Weights of a small mixture-of-experts language model, trained from scratch on English Wikipedia.
Experts: 96 experts in each of 10 layers, 8 picks a token, a softmax router.
Training: a variant of Adam for the experts, 8369 steps.
Below are experts of layer 8 (counted from 0) of a mixture-of-experts language model. Rows are named router (the router's row for the expert) and show model dimensions 224-447. Each number is 500 + 40 x the weight over its row's rms, rounded and kept within 0 to 999. Numbers have three digits each.
After each expert's rows: a language model's description of what the expert responds to; "gets" lists some tokens that make up at least twice as much of what it gets as of all text. This comes from a sample of Wikipedia text that the model never trained on. Tokens count by the router's weight.

# expert 61
router:517504484508499437496424500451518521501466476445479556540488548529512481526503486560554484494498441444527519513485489542529538459474516546485590522471494486500537533438488500501524520510530499524501580519490583544461541426481533454504491468573520501450561458546483446470531584540460517458460535487522491446450543460525424528433450508513486523550447527456480503448502428441568510468495573495466517527464553523531515525462475450477430579441511512525520578434487488540526506513478474561484450505508489538511552551428527540447487506468551525563463508459460460506518497471514470499452459477516503467545422443486503475496534484556513469418481498532572485540509423501513439488567
What it handles: National and political words
gets: " the", " to", " National", " U", " States", " su"

# expert 38
router:559501566508557477469423470462474505519488489500503519472520488539510513590518473524591457519514445487535443490435509510536540462516515525467553521537541474539530474435531559508548504523544455552489520507443503557570536493480549479480509494519420521527534493514527545455477512539522522499475573422557477476478521509487493509476507517525503532538496468498411504523474458455513590466464544494525555510462502487532506482524552485466462534435496525447451538496470465553539525464437517550493414490534508487558491526407480500459494474549540519537471506524474471513536473454497503507451478455489473445507475481468516504465462498576533529505480482533561518510459426539459478432542
What it handles: Heading breaks, superlatives
gets: " the", " of", "\n\n", " more", " most", " a"

# expert 19
router:602462529446504417483466429508453513585550451493523502569529492518543486495486463550531483560522469469520483538424525524531522449434574522446543537484591478555535495471465528537491531448535550553476512488481497526505505494436536487461453498500451526497522461444599540476518487524541492457517542479558522474443550456526507496414510514555453563548472448516482531529562487412552552484474516496516520537486549523493500449545427448518467514438453541449506527498435500474504506502443516531487469458580526552538488556465526558459551447530567509549479520525436427458482526475475488514445413517482454484510500489419501447429471505555564539469468466520529457500420471556457505496505
What it handles: Review prose, descriptive words
gets: "\n", "-", "  ", "\"", "–", " and"

# expert 8
router:540508483474506433480482442466491530545547457510410527494501497513544481507519478517543469487490441494517534563459517477535548451477509553507556506559535465550537509510521572501564512469521483577483534509475495551484499516461529486427445482548481524467497523567499503442529516518554529546533508484529482516428500502499457505469476443548470517502489497502512542467484472453526628444447536460553539551516514490497520493502502506497469511467474548462436488485459514572494420472473519521431443483554479562532516552447460517487579452478539546514471528545423451504505543507489512500484485496545468424542469504450504477455476527526570521470487467476525430506497509500460486478493
What it handles: Articles, verbs, mid-word pieces
gets: " a", " the", " to", " The", " an", " with"

# expert 26
router:484491512478544485449491432494456488543554453475448534535502516597585466502464533557535441535541453475545501534385511593516456434490549589465583504564539427565564561486507558544540562518495498527452526519517495520490552467496514482471423487553468525471566496496482463474517530512534513502529537495547535463485544452553473545459488501526516567502475458500472526452510423502509505449491488534526533559449536514549503460500485487519503539510434512481455505442495449559521525479460582565498470373562568547501467538508507511487501445566513576496504529532456484468495508474450473469439427453500471498501463444425560499458503532575483507480486479522574441563515467511509499552494
What it handles: Hyphenated word pieces
gets: "-", "t", "'", "s", "st", " a"

# expert 2
router:552471515466560489461427485446538541557503450459445504572504525528537501588517467571513429461551428455525464579467520498502461516487520546501564502516514475488566529460550528550513572480565462569451553497448508470505549462490519483457437488483436517404498508531536529490549508487523532500521504444517525440458522481464491524493473517538466532533464460480428508427482449521507510445497553398551556519473502516496510485524467466493464591466513473440478530436473529538548448484512509491553457476535545555517526505503459598478550475553518550527460545547430426525462535508493459539482478492536461411549482456483529477494430533521491480418476425516487473544468472507503483413521
What it handles: Name starts, list fillers
gets: " and", " the", " of", " The", " de", " V"

# expert 47
router:543477494453500474493513473476443569566531440491492515516537525537536453560461519516493479572496460475538497521452518527474490422504554523438515533502582546562548550458538586487522545445531471573430500534451495540516485511495517491406450482584504533474500427534581459438518529531513514477542537474542566480433550500559488538458431500523435524562485409456463493519517462492506526395434519497507517506500531499543536429470495469503514483459476511409465493479473482526523444459446501553519456428537518528524509581449496512432537460528513505517471543503512482459430565471489457466455457471512454512544497462435555413499454588528584581470492430516510417561519473524470529517508
What it handles: Copulas and linking words
gets: " as", " was", " a", " is", " \"", " the"

# expert 22
router:586473483463458514468499451501462556526538469424443561515515573520442460538450465582533464520509416435552503498451530519495534448441553516520520567542537465539554498489534606522543509479527501546483542519530522521475540534506517467492500475543487504489521477518545489458500563540575519452604571495514524505496539451529527520434495503582500578559468427414436580498548481485532508450447554452463509615468588515491539467533481433418513526454498542472505520488484502483537470464505492564465456502565535483516526600447491537460492409494485521492474534510505423549486524505409479515411494482552526491512436495464536451424494550550564519423468447572480513562491484510529486515537
What it handles: Mid-word syllables
gets: " is", "e", " was", "mo", "a", "ma"

# expert 31
router:533438559492534489458414467433487532523512454461418549544538519560551472521510483580536422549542467492512488522447496492511553453502535556459556571563532482547533601493505544587493555415494380545468514565509529530467500521464586485501505480503504507457518468527488523490515571509527537510537509491513528483458539500530470541474418496507430626540460431530463496441502371473517538465479548483511482539471540506513511488540443483418520527472456513474452512481478484522539472427444537572433459467524568544545512517512553571454512480527522557549484550526477459524478509465461437531467469488537538480494463449454541446497470530528536517494512505562515485570486504538501469486500
What it handles: Place names after the
gets: " the", "\n", " |", " \"", "K", " W"

# expert 16
router:539486516476601511446508482445435532561603445446415530569505479570521446561479471599505513568570473462498412542519505547496501491403562544482511548564579493499522565449566492524494572494530463522450525498463457511545566481515522491460449524504445486506531476529512462491501539493596528457517539481518511484481527467501456530456472496538477510504503473500429539442520452492516484507484530501529513531512525525542496493497458445460480546479496502456467609462481471508538504483464472550419444487578537560508528518504509521433540506567512563517418527561509463487495568438474470597492487455499421452514437480457566447495476520496536532425464487550536474549491493519475423433482
What it handles: Sports tables and openers
gets: " |", " The", " the", "The", "|", " as"

# expert 36
router:543480492466516493472482481438464576559560436474438499603548552546500457549549436558497446509525482468539479541485488542509547427448565535508527520516549478556521520438515553533529518474504494556461540505489488500512553418475468551464470504535448549470508463526509502502534551571500543493539523459517499472431531493536490491474444534504467527505470425432460503491585448468525486465494577473538494470443506557554483475571504447500537541447462526474448588459423435538514474499490512548488463467578575558500498519453441514504563503529592518518468523511503468504457579484499460541474481452545497432531437469432525430457477556535546509511452485538512413532452515519460475473527
What it handles: Sports rosters and lists
gets: "\n", "=", "\n\n", ";", " 0", "a"

# expert 13
router:547477519462533489452448485472455547564484420451388498519549544518552487537514506586529477496570493494575477552452556509568538506435533535442501556530516423503492572419552515565544560507533463508541572526534488521450504478500522463445496459548518547499524462523580481495518537496519526433523516471553536509438489450556477494469500494538470548571487490469438509410510444512506531483475517466529553523444603560522504462503441440473462534454478532455486515493470479515532493430454504512527465459563499567492539533482500493500497460528481552514523559492458429464535499462488451509506505439495496503513474448481553508474465568545538521458487468582569491492503509512488445499480
What it handles: Word-start syllables, names
gets: " the", "le", "=", "\n\n", "ha", " Ka"

# expert 51
router:523478526478554462446448431447492505520551464504479530511468508539525449549477469533556494540522507432537507549458486525508532439465518540477512528541556442554554503469519541553485540460577445558448567495487508514525542462450534477408475456555451545485507497519496534447545487515548479500508519459537538474420530474514486523486457477548448574588445493488427571423528429469512558452510540497508540539460515489477467420532488419444460521447447509486479543440500491543529522460446509528524480453517518501532507562489471531474511435572510523573455549536426471511466514459493445557454461451558445471535480501443562489428488539534586512402487425502544471545490428578474499445503
What it handles: Infobox label colons
gets: " |", ":", "|", " of", ";", " the"

# expert 0
router:501492503469547518471488434492435499479522499482433507512489494547492425536510458538528524550511401472497464549420537571527489454539517536457546575510525513505557456461529559533507540454538491517433528505455510516522497481411489455458488493511485564495536477558520515447494494515508522469493539433571521471470523530524503550488545471537477527523483471449473541510558464477490557466457517497533500530498541515547578458582434462501484572502432535454479451487478476532573495449491502512467430507546580542494512575463512538498529401532552502498496492536479458537451541456488429535421486487532534487585528450441457492472465527569533492454452505559527464533428463531512426459485
What it handles: Name and word endings
gets: "s", "%", "es", "°", "us", "ia"

# expert 17
router:531467558521540494434454473470450530483524416416430536543578541482470450536521469522527456533511426447552447488474544566520590469472519546484519568549491378491530521438560567550495544504549480541519469521365540555529547519488537464468516476575454516487532465525509447490517531496555536475534579512557555514482535472550494501451504530529429512469504427513445506456503440498518507508505537541584546613534574497509491450482463531424502539494462482491424550484438466518549544475467544520461448443544545512559518511471520498514514529509474552503465521509455445507500560436461465536468467470526526523522478449469519500479449570525526497441469491516548497602490500493498508473482
What it handles: Name-final word pieces
gets: "a", "t", "s", "ta", "F", "si"

# expert 7
router:479466511517544408513408507522454529540508538521460537543551472523487443534533421515520504536501413444539431553478517507497510488466535531509496504515564503490520525461547492523554558472528502626471494518486493519515520446410489450433478503550529525479527473521576496493516524521522508501524499497536506492456553445501484598493472465536465533495481481493466542464554461487500538499510520452512584533482501532563433419573472418512486566441471528390466535445452518554542547520476536493456457479557576501511475551413525481494521458525499502532410490501414442456474536455451415542496448457514474478548495492470513506454493516545506551467461467528522423533462491523424474506560
What it handles: List-entry name endings
gets: ")", "\"", "i", "a", "z", "is"

# expert 25
router:496465519442506466476404450488491550534495436479479503558497443525487487524502467522575483520505482461522495532471556486522499464430541551495543486527526461510479571443570541552573524511475505554498535543454491571516567472536509441503469516545519516471503474536473491460478543475532567478534520476566490472477500465546508547514506566539486501518477436493490503454534455399542516448469530464538590583489537527525489415549464527493496533435486524403473505453410519559502450458503566545461459466570560504552535519476493525393564455488566551531443548550503441451473529440515409556493498485507472496503565493456574485451463525521512504466501490579526420550491457514501414465561
What it handles: Table cell name pieces
gets: "-", " 0", "  ", " by", " United", "ta"

# expert 43
router:546515487517555489478458442509453553580517468448420500534523514554508491505524473534496509509565497481506455514456536501543482448498519488442548515528547482523553498451514566558511536447554480511484508539477480539496503515485530494490486476511489534479511444515538503442587510554563552481541551490555509461466542496533495515491486547497506504512485477477459522479519464470507521475458515441502557569489472485580528465527441467443497531495491506476474550429472510526524537489482541484497416464537467536542532555493504490486559460510566496562425605538437457478472489457450461520446487457586385427502434469471591499489419534541559527474460462531525437519507458596464514429499
What it handles: Foreign name syllables
gets: "  ", "'", "–", ":", "es", "th"

# expert 48
router:505480548480560495505456475533482542507549507425464547543507489553570471568520487587544440488519447479552526482482522528552511444439559533498506571497537437521575523427552568535517536484540497600483546522545545541494518469505562460462402487499445535453535461503516426464530533484554551475507535488487539431473543497492495545482516492554439516487432456503479494438510457449556499449438542427519549534500482507500491421498477445474490517390494538472505480509469494519582504522467522518534458470533529521476508493488578541474559451478538520561468500509473485471459513415417506599474432461517472454565498509454531467485466544552519498435502474555443497556459440528492502464520
What it handles: Places and national names
gets: "-", "=", " and", "O", " United", " U"

# expert 58
router:556452517473498449420478500460414507519541449450454538559531554516498477522528478562529469518550448444541515536442532570530506531443537555509528528516536456550540539445534522539535547445514465538456522506502526543481547456467514457474453488539438504485509414532548494484592466533505499489528558467587524452463564450559528518438496511545474521530443462487480558471521458466566534467461533445491546550487529507502502457514449476429422537436470510455492569471451456526616499481480519525535458454539524553492513584468537563479526445525499529510509547496466475505490531491462428542453423463518482473518527534498563476486475540535511531444453504536546471506503460536517459455509
What it handles: Agent and linking words
gets: " by", " and", ".", " with", ")", " of"

# expert 33
router:509497547475569490474462459410499548525531485441413474526537536523540497512508465587535437478542489492587507559479506544564503504449535557437527557527546450488567525501545560569499540512486457520439545548505507561530549459481497486452500482521501558414498447508526438491490607535521525469502565462554524416505516490485508518467450433527455504554458501445488538460515430454548552452485575502576483550482510530538556491525483479438421523422470523497475526499483478540491506403448508553514470472543522558494567531513529468499545434531532549524491507540484455512477562404460453572471453475577446453552484461443513483452477530568528529425474583524515481534486470529443516460505
What it handles: Table separators and schools
gets: " |", "|", "=", ",", ";", " and"

# expert 37
router:492466513470491476473508478460476552543573496411504544527504513571564412515553505561517440536483483484528458492498522490536579385440488535476609483483511459523568523449511513528499507461532503507511526521461558565527516430498540457511492451562445477478539524563557443446505539502553528441525552449538507427456552481486469531478464467531523563508464504510451552471503469492573516461489531461502559535442520535531532413529489440510479537457436501463500575488445503589561503466457506531492439470492502514500532508484519523466520492468512515560474536509470467463514512479455473512451473491517470516525468518440542442453507525533468500471513499536554509518459470491497471442567
What it handles: Articles before new noun
gets: " a", " (", " it", " its", " he", " on"

# expert 56
router:526408512476585479528482446482492483507521487422436546495467493553487463508534449493548464564483455484516519527449500567489514483492533566501534576552519460532569502495456536517511535470529489484503550504490529581469536510451501541473457425512499512451582453521489491489549515584534533516476563542516566483480612495569477547498515439535446575608474481458443513495498472505520552482447547491523510514467511546552511469500539463462461526446489551460459539503510475535526473431524531501482449464508501553487473540475460529440543444529514578495507513494448437444468498464450431494503411439536457407560479475480510447510469546601498498485469478531498449498517499583433482491439
What it handles: Mid-word fragments
gets: "ed", "S", "d", "ing", " or", " and"

# expert 20
router:505418563462543496426531473480442508503586470450446522576532520503535439548573509543515496611553449442491510508456523532523517493549533516471510537570577491528488494479561557569450511470597493528434555549521494503514539482481507477415480499521448546503509497518493471477521505531597509426536521485563502496482493424472492509468477506542488536520491500479509526477529503461526543380472541504567548541474547504549527417508479436487528558450428512472467524461514468509515477450494513551489453409526523532514494531494499527503536439644557535508479535545410450456466503480437455540456446445517537474570481432477526466474430535547531529403458476541488478522433460529464485479547
What it handles: Surname endings, past verbs
gets: "ed", "s", "c", "d", "t", "g"

# expert 28
router:499511530484577448456494505503452531472514488490439514507590607530481465515529473533574504493510430471549426538429509512587516468475563492505580516563519471558562529460472534509525532502531496574506547480480503541562519431448514472509501512497501545457528472522504483455505497533504523507542543483524490472484564463555467499460484462570463496559481464469468543499526450472550558487485569484522540529458482545546520474494493438464471558434445560470511527460471506547522499460445545564459486504553555569554539499452455567439524455574493482526504514519519468504487566486498470492515479433535481461541496482463514467473422509594520532468454551519494441546539507534420517453533
What it handles: Numbers and durations
gets: "5", "9", "1", "3", "0", "2"

# expert 49
router:491473510499544472474499476471465528580566473490442536583554558587479531546504507493573444480508514463533486539447521537516513460440510537403520526538525436529518548482528476544533512478500463513483579468466495552528529438489519481488488492536528504448549454498522497470515571517497506454519519462562443430463558478576460539476528460571424557527476484497416584478518478559507560473481521516532557481412561525521535437557454463516484457534457513465471528447503486542555407497472523560539476434489525516556486518472455475501562494540489563563525502454448454443498518463442498543498412470528470473459509466489512508486535567558582598431466522496537462564569500560442468490526
What it handles: Table separators and pieces
gets: " |", "|", ";", "  ", "us", "w"

# expert 10
router:525448479463594493460463475484474544547566442471489461488515498547531439526503456540549478579590436482554456549441554475551542492401543542456561563509501443509561487501563544535470564501508492539491560504435515561497598454506505517494497504539476517498496469535501504457508513497533512477538594487462484465494520473524468578481451436515478521477481487489470546447553467484526492492501520467457564538437525510542498511512474457515481571456468486509480534475490434532558508464477587538442469453547481568509509528488476507456496417529511541506469508512452462510477521441470462535532469455528494456571497487451550456458481523507546518450474484546545441607523462476456507436519
What it handles: Biographical time prepositions
gets: " in", " In", " he", "In", "-", " for"

# expert 18
router:554491529434550474455490450514431552509500482448465549506578565511518456521516428534551489590503489465516514505452502511539528436495535526451491482518555519547491544478523503583559557484510442513443478520462540553502542472438529431429495492500470575480503438500539580475476467541570568503520556482480477428475571485481473539419507480535440505525478485489486573503579466454542502499463482493524493581529554531540473517525501462455451549485434562482408461430499437514522475423495530518456469506524486577513533596474510484489508493536510517493494495544412484487483525481433490511442470467531516507516485451422516481466501540593504522474484485581548479520523502485468510491518
What it handles: Titles and modal verbs
gets: " to", " at", "s", " of", " not", " would"

# expert 41
router:535499525489559474463468429494448515540543475490480567492488550508509428500507524527526499546507420484516481532448544481569562450453549548512503523483521507524539504451534593515508531478587482533499542511457511530535572477470522467462447467543483575510471444515499488453514525494488545484524500419522514448423523487570486546462428462496442502588462430483455553514540503482545529428487547440548518545442550519548487414527503428417493482437465505440495462442507532530578477468405560508495473459511518498542525537493494456483503464511529506548468521543482462508476584446501465527476493452542500488573516474489545472471467587565591549472468483528521448541430503574467509463463
What it handles: Determiners before nouns
gets: " the", " a", " their", " of", " two", " The"

# expert 42
router:559477557458591491464466470491435518515501466491474493486568518525596481487554476531524500499550443465587485504453517526539486455496551555475513479538516501495507545474519559584554604472564442529509528509489513568497482486463516486472536494543505564401521426523533481474533482499563522525535552468537466509463576538509497565458513468579467555537466479499429577463497429493492528497489518480532523484507494546562528464517451460503415525479503466483464521432442462546554460461499540506489449452503512496534481526490481496515537494506508546539478516531475408446485547477511451566435464429549521484539494457466539483467509598591498481423483490519508474547516486563557465484549
What it handles: Word-final letter clusters
gets: "m", "k", "h", "s", "ng", "um"

# expert 59
router:497464529445509479470454455508475508547520494501414540549520440512512481518457465550591450496510483439570446537414512532483529476499575539510559522497503494464518549505523471570536556445511486509463558553473543555541561485411527471441453490544454521463542466566506544516576515549543499419503526456575542453465484522577494552487510549510500507571453460492474483481494486506569561406519521463608563556514548493521482404473489461538477524433485546491488495422490497479559465515425519534501470403533511511549556520459492464453522476516523575559459489481477478462496520449432498494472408456461471431542453448508559436452486504563521528459505471485540499531509475572414474466561
What it handles: Structure in lists, statistics
gets: "\n", "\n\n", "-", ",", " with", " -"

# expert 57
router:540407525460532467424492486486466512572503414467427540552510546500507475506531461514560528547519485455559506579443560529506490478424529546502589538552553441549520559429537553567499586464522482558450530569462516534528575432437557471468463497543451522426506443533506540453515533519546579468541522415534522469441524465510471518453488439559472510501446489472477507458503445467556518489491540492517513562487525522553501474505437482481455523462465558459458529462510481514559528491444572508469454463521517527482531543454527483463567435522495558522469533491456457469483512454443397490476426475540481483490467487429511471465462547557497510442523474568524443515478459562493453467482
What it handles: Filmography and discography punctuation
gets: " |", " (", ".", "'", "|", "-"

# expert 3
router:534464545474559464464492471548447552515499495444451559510527501521499486536530453499541536492534492505528498514498545446526550488463520509457511509542539455511496546489566539492513517514487502526526537540463446579484492490438551494416459442523499554434575459527547502427542524466525568474487533464495538487438547478503461490506506496541440466548465437482449532468578429426594541389472527466552521506473560490497503489499490468460422494473469558460508528471509491556547484447471541504517497479499520543559526558380535548506532428548494547531447561536499465466516473419414496512468469479498487462547517471458563472443475527536502556438488525528538485566511445528476479510561
What it handles: Clause-linking contrast words
gets: " and", " |", ".", ",", "\n", " that"

# expert 6
router:574424542508544450475444466465494549544558434490457517526495489566443445539467440546587465525507465459514460511454530516489564411463496512453569512514575491479496546478485526497567501497501500578425500508485519514516485411454486507481471473536426508467538438575503470456562510556521536488519503498495468436445554513552520535525512497554487532537447435510454547390497458483501510452457511488563548484458545494537499436550471462484487562465464501445468490439469475530556476473456556534459461474557534552538493542416553533494571495491501523544439526489485471485458560437477477533467463441461501520526447490480535469501491534572554515499449443486545493540491457534491523492508
What it handles: Sports table fields
gets: " |", "-", "–", "=", " for", " –"

# expert 29
router:547480495456612444417480472443411503548518499447441559545541557513492497523594435534529433531554508484531491576468566577524507458468542575489529554554558445559562529472551519515491553467556443567437507562489527500475504490430558489501449459522452511465518475507500514468545518593536582481525510470556551518462584441515483523490502452558477484493477490459511556460558471437592502434521545476517544537518523499564541426482440491467473550473462546453492526482413418507553503487466565538530477466512508523558515541467477540430580455516506510528499504572476458476471540423483491552490482484538505470532476502459535527458497532596508517421492462526542477545444435554417461468499
What it handles: Sentence-ending punctuation
gets: ".", "\n\n", "\n", ",", ")", "\""

# expert 44
router:528450503488513476478518490511482514520517496477512524514590569539525439580527523552534497505561455481555470592437520565508508432486546500443486523534562453486544523459495543525511523466529496524455536499481447533514552473413553458473499429507460533485465500513518508415575494544569514456534499454513499492425551505508418500424502502548497511546489481490472517498550485492502548435468549450519499576482525512574491458520514463467458535479469539502457503493503472558511529453433524503537498450535575508501505498488478545442516488565501529499455537536497506509480542428430498548489461465591492428532499518444573452441465556509565591477447497492520495567529424527468468459523
What it handles: Copulas and comparatives
gets: " is", " was", " are", " were", " and", " also"

# expert 55
router:541443544486484449502507412487432528531511479492477535517521540510530461498580490523538491526515446493564547530465488524551564504452532503486523483541507449525492513430545542526569494482500484532480561488479541534528532469394501492471412534540480495510544443508536509512458519533518574477464541478526512445486507441510480510412477498544495496527490470489497476442586474432506543489463485463511552512529494532464454413492465443457441564436496546426501551497515459532534533498444504567403459461551554517576534540497482554518524482552545569529468558522465477500460512475472482490381508489534430544498446515450553468528478501537538511488486476513491446573446476547496466487541
What it handles: Place and proper names
gets: " the", " same", "The", " States", "the", "n"

# expert 11
router:500450557501524445494447479466525551508533481496397576563522590516529448523501497542523457505538484461566469537444544519508454508480514526465534527486514477527491498465565523508548574446549471550410540541461473489451549488493520477494446519529479543469510507509537521514529497564524574498516515479494546456512536462488495548472456497542448528527470493489423488436498429467532563437500554478540569551430557515561533499537401462476424536437416498497418492480449473513570384466456528507502485495574486575499501502418514508472569467536504568558427509499471481511472554431465480555456412498515419464501463446489524454465476491524459515431489503499480500524473512548529469499484
What it handles: Line starts, proper-name openers
gets: "\n", "|", " The", " \"", " New", " C"

# expert 40
router:506499577429502458411384462479488543519516479462484551546535519536491415472553510563545513560559454485539476556481541524496572445468548528497543572552534432546504484486517533495527524473527423523490515494486525474497490454440509460465457493517461506449539484521510513500490542588528546462482516477524513443500499471542486504466441454553467559506468464476456476469523472534501553516471476471522506569479529506488566470511479472388430523461452511446533555475476435539534399473435528516441475468534544545484574489502523539449547432533511520540474534558432456444488508482423453532462457487510474550484491529444557528463459481497520530475519526523505490528421501545494468471526
What it handles: Geographic location words
gets: ",", " in", " of", " New", " County", " North"

# expert 21
router:533473479421528454469497427477466529541505468508493519473538477548489443525456448562554494554488447481535495479443584491480549459493519502442535564503513416490504506463497513522552536483489424528472493511454530542516565497492554479427477472540439500441500464488535505486524479455519531467531550502574477504503517511546463577463507414570378508527479477489425504444502486452500523501419507436519519498523524577541491500497517479504540537460416582472482512500484491504524493420475502534436466475545529593507515535489548494457509405467512512489495542541479467519456487483463468493433430447439428468547495523505590442441474545559529475469523415501483455528537464552480548448498
What it handles: Name and definition copulas
gets: "-", " it", " is", " It", "\"", " was"